python train.py --n_layer=10 --d_model=320 --n_experts=48 --experts_per_token=3 --d_expert=112 --d_shared_expert=0 --activation="swiglu" --moe_layers=[0, 1, 2, 3, 4, 5, 6, 7, 8, 9] --router_score="softmax" --normalize_top_k=false --routed_scale=1.0 --balance_loss=0.00402 --balance_bias=false --router_z_loss=0.001 --init_std_router=0.0122 --lr_router=0.000386 --vocab_size=16384 --norm="rmsnorm" --norm_eps=1e-06 --tie_embeddings=false --optimizer="soap_variant" --lr=0.00179 --beta1=0.95 --beta2=0.99 --grad_clip=1.0 --batch_tokens=[32768, 65536] --seq_len=384 --train_tokens=452900000 --steps=9406 --dataset="wikipedia_en"
Below are experts of layer 5 (counted from 0) of a mixture-of-experts language model. Rows are named gate (a neuron's input weights, with its number), up (a neuron's input weights, with its number) and show model dimensions 128-191. Each number is 500 + 50 x the weight over its row's rms, rounded and kept within 0 to 999. Numbers have three digits each.
Before each expert's rows: a language model's description of what the expert responds to. This comes from a sample of Wikipedia text that the model never trained on.

# expert 44
What it handles: Section heading markers
gate0:366446480463556475536377505387499566483512471501490552500523508486520407519447532503530510467506510404504558502561504583486453486492579500497530526437473527453503541587451452484525553561566449
up0:508511534491439548546456601412522442521485501452503553496488549504533459419506515581516476550603565548500564409580478471601456469469421505521570554572556416489479507497564517493552444519493553
gate1:517472547567437453472479609493553477494550561450489566502513450536508574552533463617417411570378602495445544450530448537473514591492549550533539460507433548566461511609531495454492587529528503
up1:440487573555415508531440499540494602482524462510383448548481484498481497467418542506497549536518513488470498483542406488560481537453498459429605538453538503492483499500522530544403455464506576
gate2:490480508558450445426530554544500524507515469416529504542441476507499532524561537487519514467436493494516409423513426473482486530445453528547504512438524447503512482482516524454508536558523495
up2:570460460440532506504462572471518484468470564502552446482480561511531584476525523559596424571488417521473495484550469468482489524547431415539518493550535458509497564497482476497498460474635528
gate3:525467579518446460467493438548488472571434475583470521469501538446482544567560605579436529516572414539439521441528513536483538577576501513486503490424442508497500493445533578548582495387486507
up3:528550446524518417521618455476499449478558478478446551472407592543538553424511550571513443600540483519468454490565427540373481495524525536548600470599429503462500396535495489571437461456469496
gate4:574479472439447550568405517533425486535510487463521413462449466370524441471464482480467419500514517442494460447442583465550498518485475505432513424519457419493462529565509476479539471476568480
up4:468461475528566510540429512460470564514548469589518474414570415414546528518470460530499509494454589519470598388433407543515448490529514525444479599483520464461533503579484533405458425459478623
gate5:452498538456530485500466505499488474506526537458534593531526544438512547561533520403593530516532526475579468513478494501467459439507534435430530449580462519578397463542426531492595522450491466
up5:383561498607570528564582469505515471561491457422470495553477483518546436568537547419556548551535416456532469543511418583475436488492491530538505506457464406532519430560440535452542417538606488
gate6:486484512332500597442400541515520521499451488498551547582444564456500573477568518502530470550438473487509463531423537466389512497510499551429510604538445501496506545576493525511510464433526483
up6:503541429446531456524361512465437435475546531618542418509546548521478504485537472448488511488495528391571499542530433525537516586471537398486474424513438570516501480558525549478459506626497579
gate7:537583470465514500531511457559500481501534519500430472586531448372467492423496610428418493529619493563459442473425516504441547585549505431532401498502562489470522545517403570519509477441435528
up7:528477460619562439556547517532598507444517537464535479560500456491524505447489513402547442552504584418477566483528492470556575601498532480466511526439494476524408471543500564538533423466473497
gate8:503534448520514509544548483571415547604533581382574487476452446500443517548485529493590524547551568490562563474533472562459571524468451491469496475525488505398465505520512467477541527416398464
up8:462508445475471609502491574546530541545511480345455547533420494496468518447522439523502532454463403572515480459371532476677565572467495504486503477482473559469534497493492442442527598490501543
gate9:491586584508467478534546495532543469497430440515517511549557494548446454541486507553483531560472497447483488496541464486535467629444523567477554518513436467450454471545527577567514506522432433
up9:512464472553554473566488436446520488456510478509451449466473647407483496607392444532520480536524495476471530543510533496469507477508542535511479563485564532518524437585455518543483443489514503
gate10:474474537497521557471570514434599541512553505457507552506517542463501515563516436423513507437490531453544526488465492503491526439477518519545444612596428525562567416472510567418479366563509378
up10:584590554450557528581473568467424384449491538503492464505450454522444480516441533589567448401528523526520555459487499493478427459498501509523542548482489483584513550490491554417503521465416487
gate11:517490440480514535478429453577463507470512515512585553428472447511508521460493530435544540486460426388458489604548488596629465480532503464384586493541586414460487408545536518545487500543479474
up11:492503556603451530447445503473554604465506427472454514449581465478481568500430541419632490460533580375459400479457384505509564532541479504492484482454549540495505490542502567408505501498485468
gate12:520497488458492436523556510488457516565453480574496502441517478453467533528575373493440459540518491524475480559527422525440540600564533613489472450514411489481495516607538443448554487479509535
up12:569522389424470511403507543524530519545534485576521556473426481528512483511557432472458514495482526472520512465476471503531543443624511539429556553472527498430373542563472586447485479503550516
gate13:506481480504549600537441545462487474525608521490554578529505530506505506492442426484544483535404547518468589540561483406535533407536440563446449469436427518512463424510459507445494462420450605
up13:557496480545515533545555455505491514432440501572527466628535590502475421484501417507472516439527516410519542458505524491452482491479545559486567515517500428545519591594442506587542448501529516
gate14:507502404539479475494504473519449533391458598466558527500530453456465549438471442421495499536445476393463614502437444573479496464488538478508518494416510493456488495561495559435583511527410548
up14:475512525491521529486493470478411433472423471503525494479481520566500533407455492510466489486547533512459580445523423523519528605529487548530522447572501434519472527455439500508513507561669535
gate15:545500473567555463624583538564480482462378499492470535509461500447501544439544612529496413431393591438431521481508426457522540522546518496538541421434466549500543543437542487443488530506549472
up15:530451419426549524508488498516498510424541481617528494433552448506482480432515538547455521541464410512524474573487493462509526507477637472522467545523488492527439533526555477531519502456479507
gate16:551571562491448481542530568559447589419466466466409427440468484510537434490473507530581427442385507600423536504481570565564531410529489536418439546464475514487516499399529556509447407528557520
up16:560529432505490458453508523483521505496465439561476551530510477505527507581448469495481551582551422464531597557434493455433521487535558501498484512558487490455488512499525405523469484442498466
gate17:445470494502458540563489578556568524468537494481484589464519531572564473523524514501546495516590434472491549473537612566522550550501504473450497429606543465522554455414513435449552567491484484
up17:459467491468462468461471526422497574513559475455526529493535436405406417574423518530417479388380472450511493463522505526478503538569556511565551499439485432506527528510619499518564421482467429
gate18:465547472515470570607538443420472515529524431555557447551546460439462563542622473511521511474513497443468448516499429469485511390472569439531500468443533464467547603588452412521511532499565518
up18:500530600457512460572538481524561448611458520564481472574418499529502438516619437486508492527433425441505569504532544434453515486569469504412495529582463550534446484489508482543443419478564431
gate19:489541469473461496460427435555522509538437520523516499628552512454507495533497537518484481477428584389446552507458497510507504501465471514582451551485511477443522466458498506473549412488566410
up19:440535487530489536529463526605566428508493499545476532474562518469455526485432463578449558505503564508508565565573505481578521578535526560577473457606469363522468505542481516413410496617501525
gate20:508482466594452492538529451445508543526419420468425422433589537559399485475461409498476543448532527531481495500501439604446444493535499504485528508503534504470456406467525475498492554549505510
up20:573385415553462468511456489541518489552488463550587603450430466505520592432598589480462535561503560450481466490448530524461447566389564485500475614419485480386511529465447467398492469526556536
gate21:449470382417518437566529574457467514529561458424530547542441521513489470478559477485498486454482516450454543583463535599485607482476386515509377531591597457474467575546486473600562398475444459
up21:492556506441564506522533496524523569523549515478411527523486457477537531502396499506484503523463532508515508431537512429464554339509506558490464517515553513548580524470461428412623470576521469
gate22:529452451495439494597468547424529542499472614483525452521532503557411471455531450524564552478395531500439541566461513499554510523516463526560458464450459460443490521461503516544445552415505535
up22:564558572366546540529575579520456502384503548540556494506515525420533501490543424418486549523445500562554524544489472483423489484479489490555535529517466434552561620486549419479535583477581556
gate23:459537452576480422444517576496451535527497543561485566560505590478518511473477500549540455474522495519447571499495531571547520488438488503556424581504480510518507551551584489463488530591491428
up23:514550537428507560517489420545449511500452511445518443580517467544458557495442436492478468427590470437506622505500554489447558492399512422552501561597489439428560565417482569499554591475490431
gate24:515533483504503533490481501414563414491470429574505520417512399517551537524432554436448535524561537492497445520504431490537515476566524455448460529579429556618457566493564531454443457554462491
up24:516551564520437482552491597481440470498565498629497543470514431478422537522438573551446483498529438473450406516476497478426481497540451523441462521544398451539517460492483554465531498471439473
gate25:551470499422468506493497489457537509572547502481575501525574484492462496491509441443519451491431465509460521475437439504390447495477405577541531444487519511469569454511452499522546561501420476
up25:470434491463469472630432527462526422554443521537414490463459522429610450526525599470507426598561515499497485455520561492526542492423515586525502491515455516518538563550469526492492441511530503
gate26:523577392413479474564519483478456499491505420455590506495449463500458452575502439515444425410494485448571436513501469536526494503453548443498515415503480468590477491536435547590553478514543418
up26:475484496514500495504534621564482555488475550398464478492556586511487461519529436531419541548529470555524487464523582559544500531463461465560404475545554491499467539441539495442623434496445522
gate27:519513538563498540444516453586466511538463494436503484544466481426495560633514419514388478466495458517520498464550525511445526502427510520441588470532432537544505552600475517470402538476451521
up27:481485523472521445506575516436394422460547569523573531547580524553510452465454434491506552502526530645484494478434495427551491491455579509458461511526645524588438497449434434448416549338508485
gate28:530559413506456503501474530558364457530508411566575503524498513489548546559468515470521511536552458457448489489422500511403501466449559499466507529514427537568509420550542487456587510456458493
up28:518465486427582460396562536471525503505445553516452482569376514525495430555477616534493497440497505534568501460542572465533454505546517488510553532503420554506539494460451573584490536471472480
gate29:513432452440521467405469541535473543527450421487518502486427437543423529494534422521451545388550569467516533532541557369505543519457504487475396457511526466453549580541476545513489605498468521
up29:411554416483433505549475601503587504453431472547484507476551502489490449586508446497425523501482473500502460499439595535526509403493520475483456546521494452442536478558544445483431518614460401
gate30:509586501425447484406485465560525645538542513530473525548405493427482558558554469549522486465444493496455527526496478536576568566527553629443453557488437545499514584453512495438502470515452492
up30:501515509426485526487469467511485537541475536458521406498499547488478526658542542415472520503635459508445556502436552573492452551515507450389478540423576558516544511522471485473497538473486567
gate31:459570499401453496566442468542523458440539578474571488471489507426482460409428553496504552483475580454363492556543528497514495513528475432400553498523564501484519517552463512518555517477544535
up31:403547493505577526613487518451506514483452418491572519549389542585470488509468569472487548515481464535523535540581501492443516518543460433582497505504527483549475554472579490483503498431480482
gate32:526365493471500443550557456528504580409451595528558487567423542481514391558415456558451530370549417567476603560520431446465459573480483486510530519524563570508565532507458420497560591449480562
up32:515525581485484489503503567431469615474502548545472524497516554599450576510424512451602508510494549496452476506515557536390592478521572530552547543546519435417541478463511520452517560452551550
gate33:509505496487473513485424569483522571376459543623478451520581497455557435460479566499496421415475491390571478439420468489402605545452448524472508541480513499522519521505537526511604533520492386
up33:584618563486395499520357519372538470452526444613487425522516487494475617559521396526482548540526529470457563552449515523507481565530530473528404480519574445406490435530555460541475567608490481
gate34:462493542547495431528465515493556436473492551489564477506457533479488585504423490430450433468508572504483491464581487510461399496586526445510558544537526488496555497512390496420462480460520547
up34:592494480463546429462471458482456472489582525440472518498432455424537560506518468493584551560426470508539511516520500475525583433529539507583418496467553508526515370471606512490532660491548438
gate35:567574536624539507398437498442467534518462478500483516550484481475474469537448479555443473517616519603404533536546531498474505368532587504470499459456459481478555564483462495466565465545579435
up35:441580458524538575500426445458551429492516460445504517455594491495544514493552592422471447467519547487476428414481535548448461505555457482539590495592489490459463443503513536572516500526539488
gate36:497550458484420506417538547440518530507444390492458595517419443492541457475524468420475531506419458488469535434547566506604486470459465521483499527504469607510475476525523445460539467494453499
up36:421493463458472510560393458514473466421480558477500448526498446536548433484504475612456490582479486388495525559429505517443358478441472574477515418493475500569544581569479452440486511573511521
gate37:497467453405472533454582496482552570424460455539543407452496592582508505403536521508566546489584577450444436506433471485416486452516520532447472573487540447555593564453516440497497546578444480
up37:487417476485518492500467544496498469562522477433634514508568443524461502564525469481517542370494562508508539509424585483413415516505432469493506505486466520463527464509526515508483481607491478
gate38:489548540534478493516567466453473517567406464353665448552524423642568571541592542562452483449468546611522562410432444489482451466484432500617385426554430535552522457492469471583510532525565429
up38:464524443622483389521502460526466551508613462545468499554568559487529585534456435506469442580498491474503507493511477551538558528485510525555533463571592586469415465497579474514416472492455516
gate39:502523540530489474496501535460483491465515471421447521482502509437518483457508535557488530515521506580506519419510455541505462528594562546505448599444531536487496468548463539407543423473526620
up39:523527496468384499516469527497532528561497546579537485424539520475635450548494412470488533502477427444438556448406458474444460472550413508520568510569467528512468537539521528457569555468537539
gate40:560468491558561612560583485419608583479505410499514553565560500510560480572499527561467424446468447504516492497559557529522593514492518556516379513479411461444540506467516507459504488582514420
up40:527564512506532471608543520489498547549569533585574546447492549527535523486557545533494508506510458486521528703511506508426451584475512475503463460464482484410507478521452535565462494393436438
gate41:474494388456481449501555509418474541546419505545434531490472508498478415472409592457497450532401465502396497543516511465450523487516434532539482434527504527548530544549488525478435539481507472
up41:531571506456527503515417474469503522474451572477528589507527550427522625495602543469519618483430548474506452389458400580515488564444554558432580528507491475569475553481474567459472528481530531
gate42:438466572529434462513530542535516485540525508597500455513553463495464523535458659597527555541470491549489565464563494514528460463489607491503461545462501529586485529422478459480497408499481606
up42:454498545578532395529458536448484535447433513389572519510490379520571493415460547427485595484466582594478543465434497449503400594510493559492516469501430611419497595437547501589508519525509564
gate43:479469428472580448601581467533497458551537479461489545576407460554452516546526487510505537554433619463526507459501572568480494488545510495526528502552485528443522536551527455525451542461641613
up43:520477409451545569482549535579477506530552450443589490523548461529505441536443471486507483420436524465440462546613583454461512451462556354501566521549491604470492434459571515501569526517536438
gate44:545408476465535508454446464546483505510437510428523486506383507433480601482514474583478456527475414529476519526433453469459422554491454528507496597503513519466528603454516430523414498454443497
up44:535524516431556510474469454475529605494464480524531528555468491524548550353601407412391520480466395497506436506488477520493478472488522516466515532507563461504501535505558357528435519593533583
gate45:535453572571538497475477432561501515515548603519480507491551554460494604488505446435521565525555560437486505507531448567557495510426493580509395552537492527439521472577497456512430441521625468
up45:495473464552462382458530451541540562601484581469404522524435580497503481499567536506535574537512439516441585441473503483468554522567522421463510479458543462486464577413524516489487588565493503
gate46:528518547492436471488518522408473542510527478576528506494513444471499475543533476467452433547500560590525543474532467513490422579489493470563535577486549587575476538428520528489629402440465580
up46:508436477526494451490515430392478521524413539454432532573595468483523501505514520495508449499453516452516565418422557587382489429463528427487544496405470420479517509459578525500555502537563555
gate47:540495494522456460483547432522507514485529439574483486492463548569523560582503558462537493504515543489475647523477504480521496509545430533501493422574459467523496519410423543449562523538459458
up47:427454528483473563521470498488509640535503502519553535498527414580447500409530478544495545540556600503494463540525528449463500390580533503537414458460501528452577508491473480482446559374555500
gate48:591459550472626509491573486448434588431438444456577445445405571523489496548539490511453422549609521360473514474428506533523556509477501546593528506491451497537510525479521546532586579494400589
up48:535515548482530559489503508352602600561507477544456456498531470451452407515527480509403428557490458555536427493570418487582517531581559544451451494434521501532433434546490517418523474481573526
gate49:465382440488475559428456500543474499364637485493520497510455546542497541550433560527455495516448573432548550542495551479480457478470468491489549400509550482521521602528496496419607497468531521
up49:436396472581511531465463501614535478530523402467516437429542554446468472549468512526551503457491441493441490448430474394408467547497477533598611444510542495510420492411382475478524530426493461
gate50:436528530472527431424498462483518458485542493472594484546510546448453514525523541597475552519436525458495468488461481512450487519486593535502520528517499534546493552527397498445555415640531553
up50:549443544472543478423508568449574482525528452513534512590535479537565436543489508517463436497531500556465576509390498500592504507488435474507521500546494476506540442466556550509351482440507531
gate51:461380395419424514446474432572498507602509442531601463470502512566374574464477489461437468600432505544492522422530514574557585555452467518517622452546502517526515561505473421532491459598529439
up51:447533527585495536533503537493447492403494503426406516577461414475454398503515482457463489505540556501473514577428547493505453486494542455428490483433442567399514494509496501567574466453560498
gate52:530514554482458609521463483484437543453456478635519539472531419525443452447487495524488498531421476436407427472531497507561459558454552476478512423472523493453484578505486561430518490508417506
up52:538488489396513463453482518504414576430470389569542414465456458431507521460486533521562500410563511542528473374489485533479464538540434478552478530446494471605540444595519524496513439521489421
gate53:481439542589546531577541545490472449492419552527606488522544457445526471491496499468502539527547519523503509474457530535532411564508507530517463495518509597490529498491483512506509440508496497
up53:546518500417484513456581552420549470534437448478488468571455441528412565552407511465498445478496487459521557555590570557522508473450459474526488488490528549446484511445557470562464416417463431
gate54:432440511502562517482514562472467482521477565494410490542554463464505445465469420523463560510420459486409517488481537536504570421475401496492507538453421482487470606578463479532492465454444475
up54:489474524468531523402602481645526457452521444512428572467538484525530550407440466491487396570488534553506503440467500553495578454444495435505523464506555454482505580485519425436481574457565392
gate55:600438490486465524575563478484504470509514516442490550641526465432407449546478590545550522562524454500387508463593387460551436477544477469490466559503514408531541457570460521473525502522499458
up55:480485562627497509487481453555626591525465497517461518507491548497503565515539509485542511582519550536519560445432540581579525483570466598600532447524445573573506566481487521563571471473485576
gate56:453515488452569414486511519490477409463381576635566544472515494558506459517439380522440482527609449472492548573509445493514527464601620511552548516553590445494551527509440475519567468556491363
up56:548520491551574601530558442557509554512489504557531537420505393478526529542557486578505528485506513477497493460409450552486482471471431470567567560503539626469439471478544508575515487524475492
gate57:478544422391478464425540426486412610497375497549515506542492484435554454530476509524400475460451504419446496536582554511457394498491440455475500478472483481498558519496472562455467502448430511
up57:527465417487437558479470494471465470464503481501597483526590509510498443543481472525501505439491540443553543474463496454507479567472481487508514534450536526467450516448419513533498584417554471
gate58:568483498476433483447449480499536541475526476558392412545441450428486462493443605489476469520505549418506453513554500477478523425567433505477583478441507577429568476468579476440475595525505536
up58:485578483488553526432418451561505508521608534550489451469493470561539429509499484457458499462437477506453558440551624518455498494492475494413478584549515472485533442457512439596517492589456517
gate59:480481455487444535490411428534506529542439478421445486518412508488456480510508466489424521535486465532598481510475485498609635515454519504440518509487484479473513449477543490533491481479501435
up59:526425443527488450465438463512483560491523526467494499486583569575451537484509490519548512451481486522495495479534476523462519535516514618544484535477455510504539496521557484521523510466465456
gate60:526328551465489424513585509564503511437549508495562457564481550460551519548552532454470499557542506498556507507445530487446554463364570408520502558535524497454586525479481470549442493483584521
up60:480508491437493468490526516451520562448501516426525513449560628506479541520579524585523551521576431518520441437532453319504542605562465407502483521547497512506545459506598496555576545506478520
gate61:523513446476465493501495512576478472442516555467508503563557472427538587505463483506535500512502606471549467583440529522524610509546557547660527534531553496583502504436464447545504578514440505
up61:572507401399489493521412562549478565549508535469479535474510499491498430474599431552577443523444490548523520539514496457449432530441421552474439556510533408489489570453528541532470451580487444
gate62:423459539590487488495469483536456486538524449547454555571505521470633398505501544357561528536469522448483429502596581549606510439479447521592470530459515393547519542497553435453496557466394362
up62:436450468501483485598522498484498502451508519454437456554482449546516572506577448572554491541527511407481492508457437469514469510502444505550515528509468509499490465540439456492474568469621504
gate63:473445503515516616536482480469498500521483426496537566555501510526542471518574502518488524447485512540517424447512492458537570479543466503515459498497462495529470504591501508515491498481467505
up63:478535456468494484520540469486528484476560536464440518459478397473474513462573508462475521489504603456538526498453467444443506541405525526502504503455545505504472568466602473571516527472527499
gate64:463487539534482571531445504578518492597607495516514523529560427485426480433482527477452469458504485413432482596441498443520451401481476431445579505522488431480464545478581520485486493514517403
up64:474555405495461457475466503529366479498463467549372553461474590568512459440489438503499439406432455518504536365465592513446519394540617484526562513538557480491505568526616559500412441416556590
gate65:388542545478629577523562510509449520580532416517473449558495513511581438529554491577467517524538476533426555504575507408397480563453611478569523465484588381576479522454513456549472611488498450
up65:505508435539543466441427638471525491429494509504457484459475466496502535490489508481443441551500503572530442534545481494608528381461552541486518459486400476642447524554456504501352388521468479
gate66:502417465556463498428506495522488431492544509435577485525466433387512579509504555622490524522625506588511561459455532549573460444422478427514434455503449426517462420438593514576524542476556482
up66:512527533495503446537508438554507701522491595466529534411531427527445518511528462487525572416531570529488482475546538462492504519484449515488418524534441436396481556456384495532512507439572442
gate67:482546466511443403490565502502557447554486495470562569677455452516615589451569466420486572452451458473543481403497430519473482486511455521496498557542482390520531530523593479571447539566494531
up67:509466560432468553399511533553495474547549474528435453465462485520505508469519521452524501468573555475453580421587365502562437524540487431548463416435467474558504515521449465575532450420551525
gate68:541467418579488527508495515594434483536542529525472612464369476464526430561497544521563567516530493480419449468495531508599514587500542512470452481470505551580483561430443506520516438438444483
up68:535577499530490550329485453483443527517389411459556516573391436486503565489489544452506557458500553445508480567593561471584539531455418525416529569465575435471519558564449402589544496480466507
gate69:485441527524509537517414464561546519519474492489491450570532414460471473554507447634514468455425503521448491544419518475510505533519560417543490441467446513494577476496576566511486452547628462
up69:525450477526527400483527531496435547496489552498550500640486510524450515531500552470422455512397468476495539476527591525492525403511459532550385455503530567528455500437483546454544497499482515
gate70:507480405432469541465460447503501463489568507486568469551547509493559528477518374489464462522510372409525536454492401515455529464469516494533488512495491470490513535513572485557557506462451575
up70:538482510549438534514534446559542420457494521497483580490451532504481532593441559472509566368492495463485499535542472519518439501459509511516463491495492423439532563553558353523553502533513459
gate71:574484516524481470525466526507448570419490523536505446525488540570566434477438552513447551477571518581421542486504464570391427534490458573613575436545459479539478477464485508557511447405444474
up71:473475375546551407494475535451606481592555522548505479548612513461444549496525522536444430523526465550520499460493460474497557536395560422508526424455455478577529594502539419560515486426493458
gate72:485435499484490505492582410479462413530513401489596516492520464518461511508509498490441448446517530541569424525499474432538456498464532476482481499523437428397553498412462461459490396418508455
up72:534495442459493390457536415541480615550420479375506461556457572541487562363554501390517492502522535486487502480487440463510402538448513501486564436413578484437499470438517517465554535440491561
gate73:493439581532574488462549545508522502462476425568609627454482539437492564509615512472443470437435538443414629503495503449586509545561555440519460446476522508567437478470391510508446507435550509
up73:417490534554563429615468529494523525561470557517625540553543524566516478572507429481545481499515509379430521534527517543527528431512381479456528548483506533549455460523499510462534529474517522
gate74:421534540509477554452567498573486454451532460402584530486506513485454523469434543478516489378423585407538579483603557425456560596501459488457467553472504470506592539477482473438484568473514503
up74:476553517475477566485481488536492484474453434495473580482482444501531420428510582539589517573536498517559512457445557496505634448533476460419528559518380542522575498521474534585500569510496506
gate75:452520587496515472569581490476470505592509425421475521614503494402459496489488419544463452504517481532433540517528447549421498469413531438564451476497521539548475542537505514547507420596509548
up75:561458505360495509541480482595509519544459456530552504507618510461484406469530485489539467456510559527519480503543426436472531524529606579624503476414378505504487495452421515419435442455487537
gate76:468491546482496541556469466444508619431451448494498475506468525491483509558591474581559500510598491491475472537637468457520500513525414472521436424459474452502506472407444509473538499506459422
up76:562497490519493464452413481514428445551426516502405540487478506475486480586477469570482487558529467581549546584606574524547519534499468513442576413478446480494489519468527474478485458450469455
gate77:525536472474458507530513434530490525517459480501459560575495540467528536439493473551506472427465475512533470582656510586569630503450523556451514439570479555587551577528489501461541471479565447
up77:455588570509527475459465520455494542514548428425482528494481531584465489532530486562508502496477559475567444543569491529534497488519498520421523413483451474414514503521560451421553499584573546
gate78:459545423522508556497491437542429506550534435478601490557449536421497500477535502476477526538501505492634568485427536477615479480415570493448398445560490521534572416583512519525504515515474485
up78:509577493474482536415480479556526421461466410528415521482543566518560493458579547485509477444551583501585484511505498546616478485529579407452508506436545572479469409562589564471509556445548474
gate79:509476475574545519526556545462381567486490399440517516462490517523507450437512487470502514544461513464593384682507418503464515555442406560431463543522525467573505510485487488521505500538508456
up79:565550484494601581547475573446479471510422559430520484448616467409543437548591539426536525500538472484492463486514598488447484481528402473518464550445379501506439467585532460528481476481588512
gate80:565502519515427446517509512550586530484529523460601541450440326410413500533430434460470504552551532549533525501416540510495517516430590423538528590430423418522661407406482471438403505482447548
up80:531505463564534450521599437601428378501616498456517551514431520406434411461530513515535502488464509603500493498405435519507491561464478539466468441475497490452515441497466488430508437446506493
gate81:484488563481537450471529561486570569402507446490476519468460439507552433481565424470620521469552490466520518510618501501488502371591520499529429448537464494473545540397578487544459456557503493
up81:464560461520515540562425530486558485403517515483502409445517452565460530474523501554594562509521483450454548445480598599523525472506534448493505505475447559480526410571507528525496471450473470
gate82:478518443513396528502485536490550438456491402466551471555482544507470520510595482373524493484500523506460551401558498460547480448461502545574609501641481533507503485563548491513465507437426493
up82:542529446527437529494521580502509457453556531521491509543553420500487554486380509458507484470477512438461546457498518563431467403530515524469563453573579484533536449505556501537555475442577500
gate83:451485484521482495578505575475532515532488477474529455459569465505423500540434500510420463492447496530522543517551472492434495426478452431440450415559416545484550574594491538467504580428599516
up83:476524568493458478599553486657586411510521551482459534466501507493432406514472476538535549500520468508524595584485527469463558550487427468477409481548556509411531463541544521520476559356537476
gate84:566555493487549453461418434482505425513500493492499506562465472460480510481469423533595495500520486519543505531494531518514506471536576446449464558467447563578423531481545489498491562505507493
up84:419531468454551518525448466470622436480471458472434514509542412481555404397523459505481518495462485478490486466460518572440517340470474450420528500549475417443557475541467532477443496479493490
gate85:460439514497462484556564550471440476452432587534547514594521496499608610543484567493491576486437396487496463596434537548502445460530506537397485452598482531452461553477492543480512511529454526
up85:536512502610454413576558512506495450491562476633562527531491592487469565601505431636400620503447421525488490503458437568513438505547488560557482437475601494627518469462529447541447527440570548
gate86:583428522492558432492591416544403523436428459569559439492578525583399532565470503477566536568488443475563554532536527387465542534451520614527494451470439490547540505519485516536549493490481541
up86:571590484560424454464562471491510499565546534438491521497468562397545416495460503497487484476546474515494481501519530579660625480475588464472545476520527567581409500492420565478550460574468484
gate87:529424473569525407503589452499473510562555504467517523486391448502566432515562466495508503519445484535465521503494411466530473473442434470531456492638533443550462494484569513462520484442434522
up87:500612444548506561483450602457472556542503551461509558511425440522557539459493491377507475370536516494501348468476505592568541447500516448501410551438517579495538466447518571382588436553520380
gate88:442564415447556527609511454422475557528564466530510528465531444538468527554530541513468505473558469473543493576479516442494523500616492466461394373474506486505408487584509481476535384453528489
up88:504562536554477510465529472493555461499507471479463492483451448571464545512497524493496511529484446443492506439520519360501478515524511427515574509537542486445470538443470524539512492531530588
gate89:471504547482506527535491433502463456519540514515557511474523431533506527537495598491406584481503437465502443519585591478438451594452584417505514550478426514470520430514523527567512468548580540
up89:489499466471438523457498531439428508392521527552494612488478449566529458557411441495491576415566533495493537506537426447533549489401441532478480481497555493484525491461482498480534507436504550
gate90:488552472491470457511478516449499460461445483543527508467490459471488444447474536545480527563538500562453454560493622423461496482540439468575581522515494505481529585460440375582547471434528626
up90:507509461510473460490425445541399599540525550572463466456529518451499427528514465454461516536565533510503481585490460433343504517444490485453510492434469471461479538542527478478526551478483555
gate91:521513470528519414514495521503502471456482580557518547538464551487581508455558498521454555524471476472415516497473453532551463478457492509561531538489466391558500433509598563555509564504512612
up91:451539506543544453545462499484471507497579511458531546429511430533485409456506592538573458428489536543465493429529487537429525513467478530445518495553487506508553504483524484485472482545494576
gate92:564495469543480503449560419615506421531456564530493515421508460408492534514500545511483505409519408633422517472418522506437474463505549587592418480458521548538468503555427518440549456534455459
up92:503581574546541478553518483534559512530470470539418545465550553556464512553544493565483420482514509414471439474486599401479438545528507522466544585517445447602518491535487402483508595510536515
gate93:498552437399312465503471536456432404573493489519529484433482424489466468438570516560460418468422475588485483463542504456549617473592469438553462603547513429552475453569526419463456489459559524
up93:466516480482430466489533415461519439442546468442512459526542578573492441471543585474489468460488476432466471393556591513459521561536568471559455546479429634561478493510419447510526523618581435
gate94:502599490439519472555595461495386453510508455515513511479462589554481483525489533471483556488501434507533479501426593466427520473416518479486581540498516499608439505478529523484493545477525418
up94:503413444469534502505485465539512468536545463568514543447493562516528524533461577464441557540481521564520552404446555455585460433514493466548464422528490588559437582487505472558452572453364468
gate95:442332546479468421600521510499491512434540499535470474585559426521479473457457442487514492533474549434485490559530369497427466458547426467481409432393569446439515559488528472443521462534496461
up95:525493512494517483370500497548497455515412392504481551468514455483474560533494444536583414568407518546471500515556458502446615522481520494541487515394563465435503433559484531410454559482464445
gate96:475496520461547615522395446537491495463599630495478448485645536467413533518468382493458545476483451527462495528475575462552441495493434433509476504589524475530533479510468588463493532536459532
up96:487518543437568498467517543475410520380507612489456508586555417480596404506588512473526469501448552472506509535498452436546600518457505465482474518457546531556566559522553502526468424578569496
gate97:568493482458515440585523508559448480557498496387442509497417525592501528548554526482478498461509466472516450442523520510574467525463537422526522416485541388505514433535605617495503498543517499
up97:532484434502543534492487495437476607631416550514506540528458448477485513569460533498520427564465564512499529504568535476512463547471451534454449552439449554471429529553418529449529575463564465
gate98:495499482497574548498431520465404493501442524527509603491463545470482502559500500491569477486526526459522443532446534473501479471430519429509490522486581540456561436527559438474482521556472459
up98:594464493407517519518451472418405528465475468610483551489462473542455512527447567438495586486598506536452512566414512545432441499474346454546507483486515604538479546472498455504516506516511507
gate99:494416506571502391570415461438474561566513475507488496525420443573539536476427449477496599507472533509526491546481510418430488517538488527470486488507507468529594574569495396370525523512582548
up99:526553446412533468502417516410445485437420526545494549427485590483463547477508478573445526478563663395527476528469561501501439484507427463522537488559486552549450486478519579488533551602529516
gate100:475426547411507498577514578545530473474583554384453516555440513582470510539507565452480615464498519527525482510551453513480430459559487519510474515424530595540472559461450469496443563463614630
up100:517495503525490502477528472508505384486519485482413509501616522492401529581477434473597468493536490574532529508470568523547545534555463485509457475550584501503522548507386633461462517501583451